config.yaml
num_hidden_layers: 13
hidden_size: 128
n_experts: 64
experts_per_token: 2
d_expert: 64
d_shared_expert: 0
hidden_act: "swiglu"
moe_layers: [0, 1, 2, 3, 4, 5, 6, 7, 8, 9, 10, 11, 12]
router_score: "sigmoid"
normalize_top_k: true
routed_scale: 1.41
balance_loss: 0.0136
balance_bias: false
router_bias: true
n_groups: 4
groups_per_token: 1
init_std_router: 0.00614
lr_router: 0.000808
vocab_size: 8192
norm: "rmsnorm"
norm_eps: 1e-06
tie_word_embeddings: false
optimizer: "adamw"
learning_rate: 0.0024
beta1: 0.95
beta2: 0.98
max_grad_norm: 2.0
batch_tokens: 65536
max_seq_len: 256
train_tokens: 358200000
max_steps: 5466
dataset: "wikipedia_en"
Below are experts of layer 9 (counted from 0) of a mixture-of-experts language model. Rows are named router (the router's row for the expert), gate (a neuron's input weights, with its number), up (a neuron's input weights, with its number) and show model dimensions 0-127. Each number is 500 + 25 x the weight over its row's rms, rounded and kept within 0 to 999. Numbers have three digits each.
Before each expert's rows: a language model's description of what the expert responds to. This comes from a sample of Wikipedia text that the model never trained on.

# expert 53
It responds to: Final nouns or word pieces ending a name, heading or cell in tables, such as Award, votes, Candidate, Strikeouts, Congress, with closing brackets.
router:529460474510488520532497485504498507474549490506472465506446488495429536447447479476524471521523514483506555549416511466495498485496485476512499516507494512506508486483511519505482459510513501509497484499515482508461503480509519493479500481530527487476482503497502519490453470484529490501512526515492466483478483502478529529454542481486477519480509502497498440529485457517482485460502
gate0:501438492577475518470494510509501553495508453513498529498511496501491493489504446513461418457480464480464542507473503500503464500534497505478503497490496523507448497484491496508470493512512453512502531501502524507483483498464437527486496508540508498502550504492480497510438508526495501469497510475445491529508464500497518498511500491491465488490493485499508524498488480471449505492497
up0:500495519515522496502500508519515503498501461500516519480492513513494497442500420527484498498521474521497566487481541497491492494506477494479498473490476524499500514489415493503500547524528491503480516523474507497501507501496467499458502496507524498496531512492420489495406512509491510492478478476477468512501437505512481486523507513490465503507498561506442511512508472485491497526500
gate1:495487474548503452521506465485562452497512498486488516476501502469455539479503503494492508504512505517497495476499528499488482501520475499551494529520494521565514490516509547491521511480516489499513499507558561469491487483501509501473513495514489505499575446508470502523511491497491557498459531489495500509499455523440501488490510518512464485533497454500485498504500558473519505530500
up1:497511500500479507503509446500455529460559507471497517465461446503430519497467505512501516478501500507430498504494488497498494503452495487508586478512501498511510497491529501550496457474501456500512520498552494497508484461502524516490504492475484477481501496505476458515501501509543492501478498499492499499513434500498498515466503500500438488506501516492530480446478475479530501510494
gate2:492452479503536499508498492520496493488500456488484501482474501552517503490493487503501519505497484503462511543499554485502525516500495523493498459493504501469515499473480486495483522476495456487507514492554508489502528460497491500485433492513489487508447520526498476499497487494485499448507506464476500536458509438500493554482505515471524554558435503486504494478444515469468540525479
up2:505493536503495493483476517500502499568492458526493451503503502498498470537501500522517491505511527506485505501515496496420538499497514502513510501505519499535461512511515525471525493499540494500501495495480521524524483509535507503474512536481469532514503553487500506480500503482519446489532420489517550451551504543508508488514498502506572499514541497556514500523535494497494496469526
gate3:514498491497464515499498503501535501549500498472503458524506548503500463491514500514550522505534513519498485521498478496520472475434504502531500510503481507540493475532509492562487504543421529527532487501505487498516481508493496511487497517496490527506503470496519496543548469490471509497492555505473481439517520475508511507525459458497500478498526502499500526499494487466477491413480
up3:486463500502499484488509521495495504444510499471532522484556446474502524499460503502440570511505503498486484493509501444523481459501502506513486450523450501502500505478494512493497489493490490492500476489499582500496483534507494450503505501492493460503565500499508505502495539546533500473512532475552501533512461540496507470506441533499521500512479498503496489469492482501511495505514
gate4:499486466499491469557508496483500530491509547482498502500456490500498501476487525506524477509502496501464516577501504503549510487482474504498488471503505505500486538475435521549510514473510477502500498484500506522576509504535470501484507481483509475501510500470497527504419514510513501515492499447482476496506519484502484470546482490528522530497459503535486492459558433498506503495499
up4:559457499454488484498500505546506505492496501500535449493516468498453502530526484496490457528473583495528443501474480491499527511501485503506513530523490500498500509513526518500452496511493550499483476525506474510488515492493504466483526503494506455532530445479498500497497498496465530504497501544553541495490470516494460489515540498460498526499504511544505499500514519558501455500501
gate5:494500502521500529517544501502550495500518499488510553482508501478495505495501496501544505511492505503500474516476497404513501501493499458513499477484506498494508499500505503493501550498509500507498522500534516484548487518529447492502506494489521506470507484488474500502498497484457503490517544498467500458519503485468531526505460461472494510494488498504490367485454542546503498504525
up5:498507529503496534516536499494548498479499503492484504489491497513506499492500517511453498505507503502508465494490501500501505500514516477483498485497507508500473504506536496557496468501517489491516510508500536498500508500500457490518506467552509488500508484480501483544493533508490485504505506565387437511523498521433492531539495510511513503496536506500559451515418524541475495467493
gate6:499478499529507472507502500499487510475514518499521453498503537496500518443514524470511465496502505515521492512487520486499502521498499483491465506480474435513508501410490485504497504522444492509496399522505525473467517494506479493496508488498494499502487452505481514542425500502478552495470502462505516495543513505498529473505497485499459501473503499501468502511502528440517497511466
up6:506495497502527497499510533505460499548502502499496485493494541496499498438507495494503503513510480536508503497438500466501432483484470496524502499502519501502499458479566596497512546538517496516498499505521498536521544497529509502494535500500483500505491453494504508515506498461512501498536498501528495505525500510447497464530507528571506491535518503471503495519445500479492528458485
gate7:510500541479455488573508509519499505504565499501452481463517502532501488475498464556509470434473485498497504508493518442523513502502489511466489492491503514502493499480527528486512484501509541523467445495529515476501516493496509508500497463512497485497502504472500495522507500459504499491506499459487508524479502500514456448572515494486492438522470474514504500517475549500552497481499
up7:500501492500499493519505485512497457490501506485482496505496542500469499501494495500434500478482486476511497550494500500494520457499488525497507500502559507438501511477494501496461512490549548496472497462503545472465548470468518498493513463468543481483495486519495476484508507500450502523508589499503509529460532526474488515508552475474535489512524503475525489454497503461522497464473
gate8:498500499497483500518500513496502495473502515507539495498501495487512489451503492483513503509462512503463521542485495471556481498461505501583487479508498506488530486497526511487507463511501507500501488514544524499605498464510531506499503452497503519490502529501502473472499509462515497502501502516445500503512499484496497469477486498421470500505507522509510421502519499499565506477448
up8:523500478496497489498536499475509506563498493500465507468502540508499510528480479548509499497596481499523500476561500545477542497493469525521512500501483498507431482495484500503506484485504504502501500467469469427503500497489492528498519509508470467504501487510483547558526506476500503499520527492496500502485496516478512498514496518558494461498505515480477534501477531446473530526533
gate9:485467501510489506511500522489563501497511432501493504459540444498501499497445456497488488496503500487496516534516438498538502497537500519499500515493471499499500470515459507498488469533500509500532493499532526498517498502502485537512481497484502450525466469492511527505444460427545489466480496539468513514474505501499477509505530499451440541501495451496511468499502506501500498504485
up9:547516499463500503518503505540430506499491581478486493595485520505505500522509493516507520500498516488507502490478550531476485521502510505514548506515533495490472536475516542468503496514478504498466465480497495496416492510484499499500507522498475540504497523505498487503458497516494498513517461455523486499504466500500533509504506503467551496502454502480510500545497470508459499524512
gate10:500504488540439515497511501451539531518498506458481532504499495453474509511511465513505489514520537511538511507497492480520462494495489497454460516450464499491485482518528444477499499544492518499549499526509492480492494508477493483462529488493479486468448547511527540476509455509478505472504487561559477522498544507500547498497508491504489532511494493496498506479505492496485544528464
up10:501519490482520498540507502533513467539502493488470430499507500508453555474528524503495459501506551523500526504481525452549509530508492452516508466473468507498506499496484462481443503500507521502491514516504496493506511493493502493493560538507506502506494486480548505493527501509489487521507465491498504465481500537548506476545521505500442504499498489499505525483557499481506419529484
gate11:518489485484486499466513492547456452446475483484503559443560502485530488487511462502497535495510498508439500549497515494504521499501495556489508510498458495497497502484468541501501498459505567489494503490496516533501513519512491509498541491513509462516489495500500471505492514539529522527488485501535484538501454498488531499461549543506497507509531501507508504513510450461499499537469
up11:511508494501526483504499491500498435499509500502488504470538546514472492466501527519508466493501499551537482487498505471502503493496495460504500538533486466546532496476501472530497496545491501490564500480525441514503496485539517502526490517486483491494507547501500484510443504492468501501541500444494496490536521486565498500503439496490501512504493485491534513538446537489469517442504
gate12:449436501508479527488500518566512503519540501506492500483530497499510499475523458489500443502499503507501514480502506536502500505506455471497520558500462440501513499494531524503501523512490472522506498498506544480545482500499524508498436476497511498506500500479533493539487484460506485502492531495483554466528448487478494516505497429453472500504499493476492493494494549528494538501473
up12:482467501491491439466529497553502492535503507498534537493501524511503492432530433506481468502541469521493477474490505497519477443497453499499498499498516526496504499494544509503499556481521500501504477528498525467527546501521472495466504427466516528496502484491486510507499488460509507550496501439509547469494485485478509496522496445497500506504499507512459529489494505517504490502506
gate13:514478510561504512526517495504505493497500497510507538507461535494491515500520477498512507521494555477474539494494516433497485496489502484504477523504553541496544500494507528498459507531525470497506481495532534476551505506523489496489505493500505523490558515501450492483501520485493495514503530474501553483439501492487451469498490437457483514517504493498501408488521468513520492507488
up13:479495499537487492554502459566471500487500515507571506479523466525465500504478495473497487528499542481497510504509492485526557495481501521518467500495505440500517506470496500494498500550500524498486505463486513493509498577494463507489507497449498500511493503501560497512496493498478528501493488487502472508500527530497510523422529476503523590500493502498498504504502509498508536503471
gate14:528501504566522536512513504506524506506499484501505539516482509501496487492491479482513509531494482502485508507480533498507496499494505462503491515461502483501474459492501467494501478500446497494505502515502526488523499500491460472492422496515471517497497544503491501497489509549500497494506496503461458458513499492457413501502500473492459506512501521438439509500476490548556538502428
up14:500459469510500496477492472485520457479523478490522540505520436556567534455526507502501520520517513497505517508504471497506491492478501500464428524532477492499501497513501501452505573502497456500486504483496497499527515501537515490519491486504497509499482527500500494489502449492499501543470533506511493539500497492491535469480498502510582508512482494535487433471530530500498506502484
gate15:500490491506513515511501527498504550480502409500522509535481505500496491487559470532489471531504511471504502473500524463459500504499555501474494516500499501538455454499511478549483541508476462508499477498488524499498541495510505494529520515498465518501507479456487473493530498503485455506503508481492530456450466498494524480493520483498472504483495500491501500471506463496549525537422
up15:540459509463497499500487508471463503501506477482481492497549473527516483515491568427506537456479500502497465509496459524511517501494513525503499511510497497529487494501522502438511474519504497500505539520508486489499453549520509495535441484505500464563503552512512528497500496497526522508547491538501471543524507523507465518504492515500521501515455499505501508513500528481500498429491
gate16:515500535491466511525504498437475495498545478524473549473505502492503467431483501512502473504505500478496527549472506500500503506487478500463494490507501519495501484500554481507503542505513490490513500560498504450474495505502499478498481500513475501478502553500490520485500499498538482498523498473510520386462484492517552533488505473479501499505474503496517513499494463515539550460501
up16:480542516481493488504567500458449464471500469503491497491505512492474504461498499562511505504500492501492511539478501500517502499458479495469496502497518536450515492518511494584497549472493492473501496547499514488432499501506480480449487482509501512472504505500491512497500502478501483514475526475511510442472537470499566563493482500475502478500492502498497506509545466489517505501536
gate17:501434498516440506506502506529517524439518516500513531510507505498475469457504499500500490475500501498466466539465504458533504502485508460501518500534538506499489504451503546500499491525545496500472443489523508496502495497460546475491494501506504500488525491504479533538456483519458571529502498501500502482497454491500505533454505441465499526513504485487511513485516491551497521476479
up17:539485500531497495521559487506499564500512501523535575499516506493457499483495503474488474462511489523498498498465509517495509505498433499534496500542526512508497534470471501502499477501579500500499458524488480479504465503511543474490520498504565495491503498507506511505475500504451507540501500500516499500498506485486504496451504495511519499575540500526520514546513460498468508483533
gate18:502499491503459504481494536504498483499500499521502501492522523506528497482501473499498468508470495517486522500474527491505498471482489515483499548446484510504509488495483506518571532460500529513498457477518497486502501528589498527500498459508501503524503502504486502608439466501493475558475483488473499475515501484514514482502490492465507456461509479497532498499493533496555460499500
up18:543502497496488500506525507505502504522484539504483493460513510485561520496522452500502525477516482564500524530411502467504557469483502506532517512539498502507500505499461469497511506472516506498457500493496490489504533496498555484500471498471530500564484504501499502532487466532486500511513492463504502531497528492501538504538500498498500492557540514506483498500481499517416503469500
gate19:466536485473489512500485466498507491497514513511473495479529499503514471502479502498470440501513507500486527499517510452531474487475500500561496500490495515518498494513501466479503455529494489508520480596559498512502496434498535460501488493448500493517462500503502503495486512549481511505515534462477506456474498501519515489578508500493501452484478487522537483476499505489460484489533
up19:495476500498518500471520501487505489467455490506485487457553599495504500525496509500500517486502498517464513496496549499473517485482463499514503535505496471509503500544502502513514479499469494501501482495506529470494580489500475504501484470505519482512503476509542453490505505515560504463491552486427472521499500475495496476534502568510500495490495496514499496568489495470493499519524
gate20:533448482506503514559533487508501477519500503452451548504493534491496498477495445524518523507474536503501500460462551499510507473475500494540467505498554494499488524474500540526510543515502517498502531478497535500499504467489507489498501501473486549447495490510521513518477487500490497503502513498431518497478463487459469504540502529501499565519487477519450503528501509509469507469496
up20:481461450496495490525527504509504501490513493497500472501489499491567510515563492557499469528499498516511444506510501502531509481485536495488508512503495480549443502461514517525457492513487428500507457484535524485472489451498491503469507552508438545497507488499466499496482500503500563525503532494484489500520469507505529547510499518499469476461458499491499490517521500498502500503495
gate21:500461499551504478532502499508492511501510511502483533500465460529496501470526491496489450509496546501480495500449492549489501514500499471498503539450499440505492542500520522521486500591497485500485500506519556403477500492517500472500507455531519500504479494503478485499496527476501500502513496484500492499492495511481551496487511496498480519506503509521508485534502491482498500509410
up21:539474542497494527487499493502499501498500451473511471497528509480510471499503488500502496481500466513503521497502517503502498511500500558504520467508498512501509492498478500498543517419494470501569522494509448499516506516527489541504504552499492463504529502501502513547505475536501530498437556506498500426460466530504466513517498491446524488494477496480505515463518500500547507489547
gate22:503446520521549502480510507517508495502505503446465568473498480523469527496517503530495500486500534478503478486446501501511532441526493517501502502493499490516499499467508491562511536495491462513488537521490502500497506507498498483551405540459514501501506494507498502530494487506490538470481506450442531503496450530484485494483481491500507527488514514493538466502503484511473531476502
up22:503541484538477498466502503504501513501491477501547510492470506499510499555503505547473490496501444507504500477496472488528497526509533526539503515487531508529489535498497505489505502440496491533464520461490500503497499475510497516535489507500500505493541475462491459495518496514498526502397568529494500499483488501549525483519513499505475488529538474467497493503455490477507474574499
gate23:521502501519521541544519487510494502411508502518524535480500517518515486490480523485435486500492486499500470498519502420521539446446522501497501495508500517474506531493507503503499528496497462498475502488501600501492565487485437494491481483493494504512507503477482514501481499504495488489505525507441501489495515472476514519502513493519498518492447506501510500478512491505554498490504
up23:474511491499514483476498466507491492535504517489487524495534504505505496515520529499525504485508469465508497479500447494441498490468500501500503505489429526537462503497516491534503547468496526509500505495499494500495450495511520451498477504531516471497548474506536465487501514507503470514502492487555555424482564523499527536484505504507551497478524504567525507487500511504544483487497
gate24:468509501539447498497495501517474501512528505502500490502477533550499506503546472436487499498500507506482536506445507499490528537435500502513468539490531474494495522539512515477520494525496503511496494503473502498493494525494506503459502500517496512457510504501502501498505502501502536498494504480526480514531506485460550500403514488542515507493499504558488502530450486492507487566439
up24:500544512461475479539505499474506524498495510523507498496499450491506499519470450506489548504507471502517501508559498448553495496545512481503499501501453496516530458488528449468466461501518510486500510500500517496519567470509495496502479499519480491497501505501499516431465510447501495454506508507501500517513518498500464517504439521478465463512479515493488479483534499521506480490568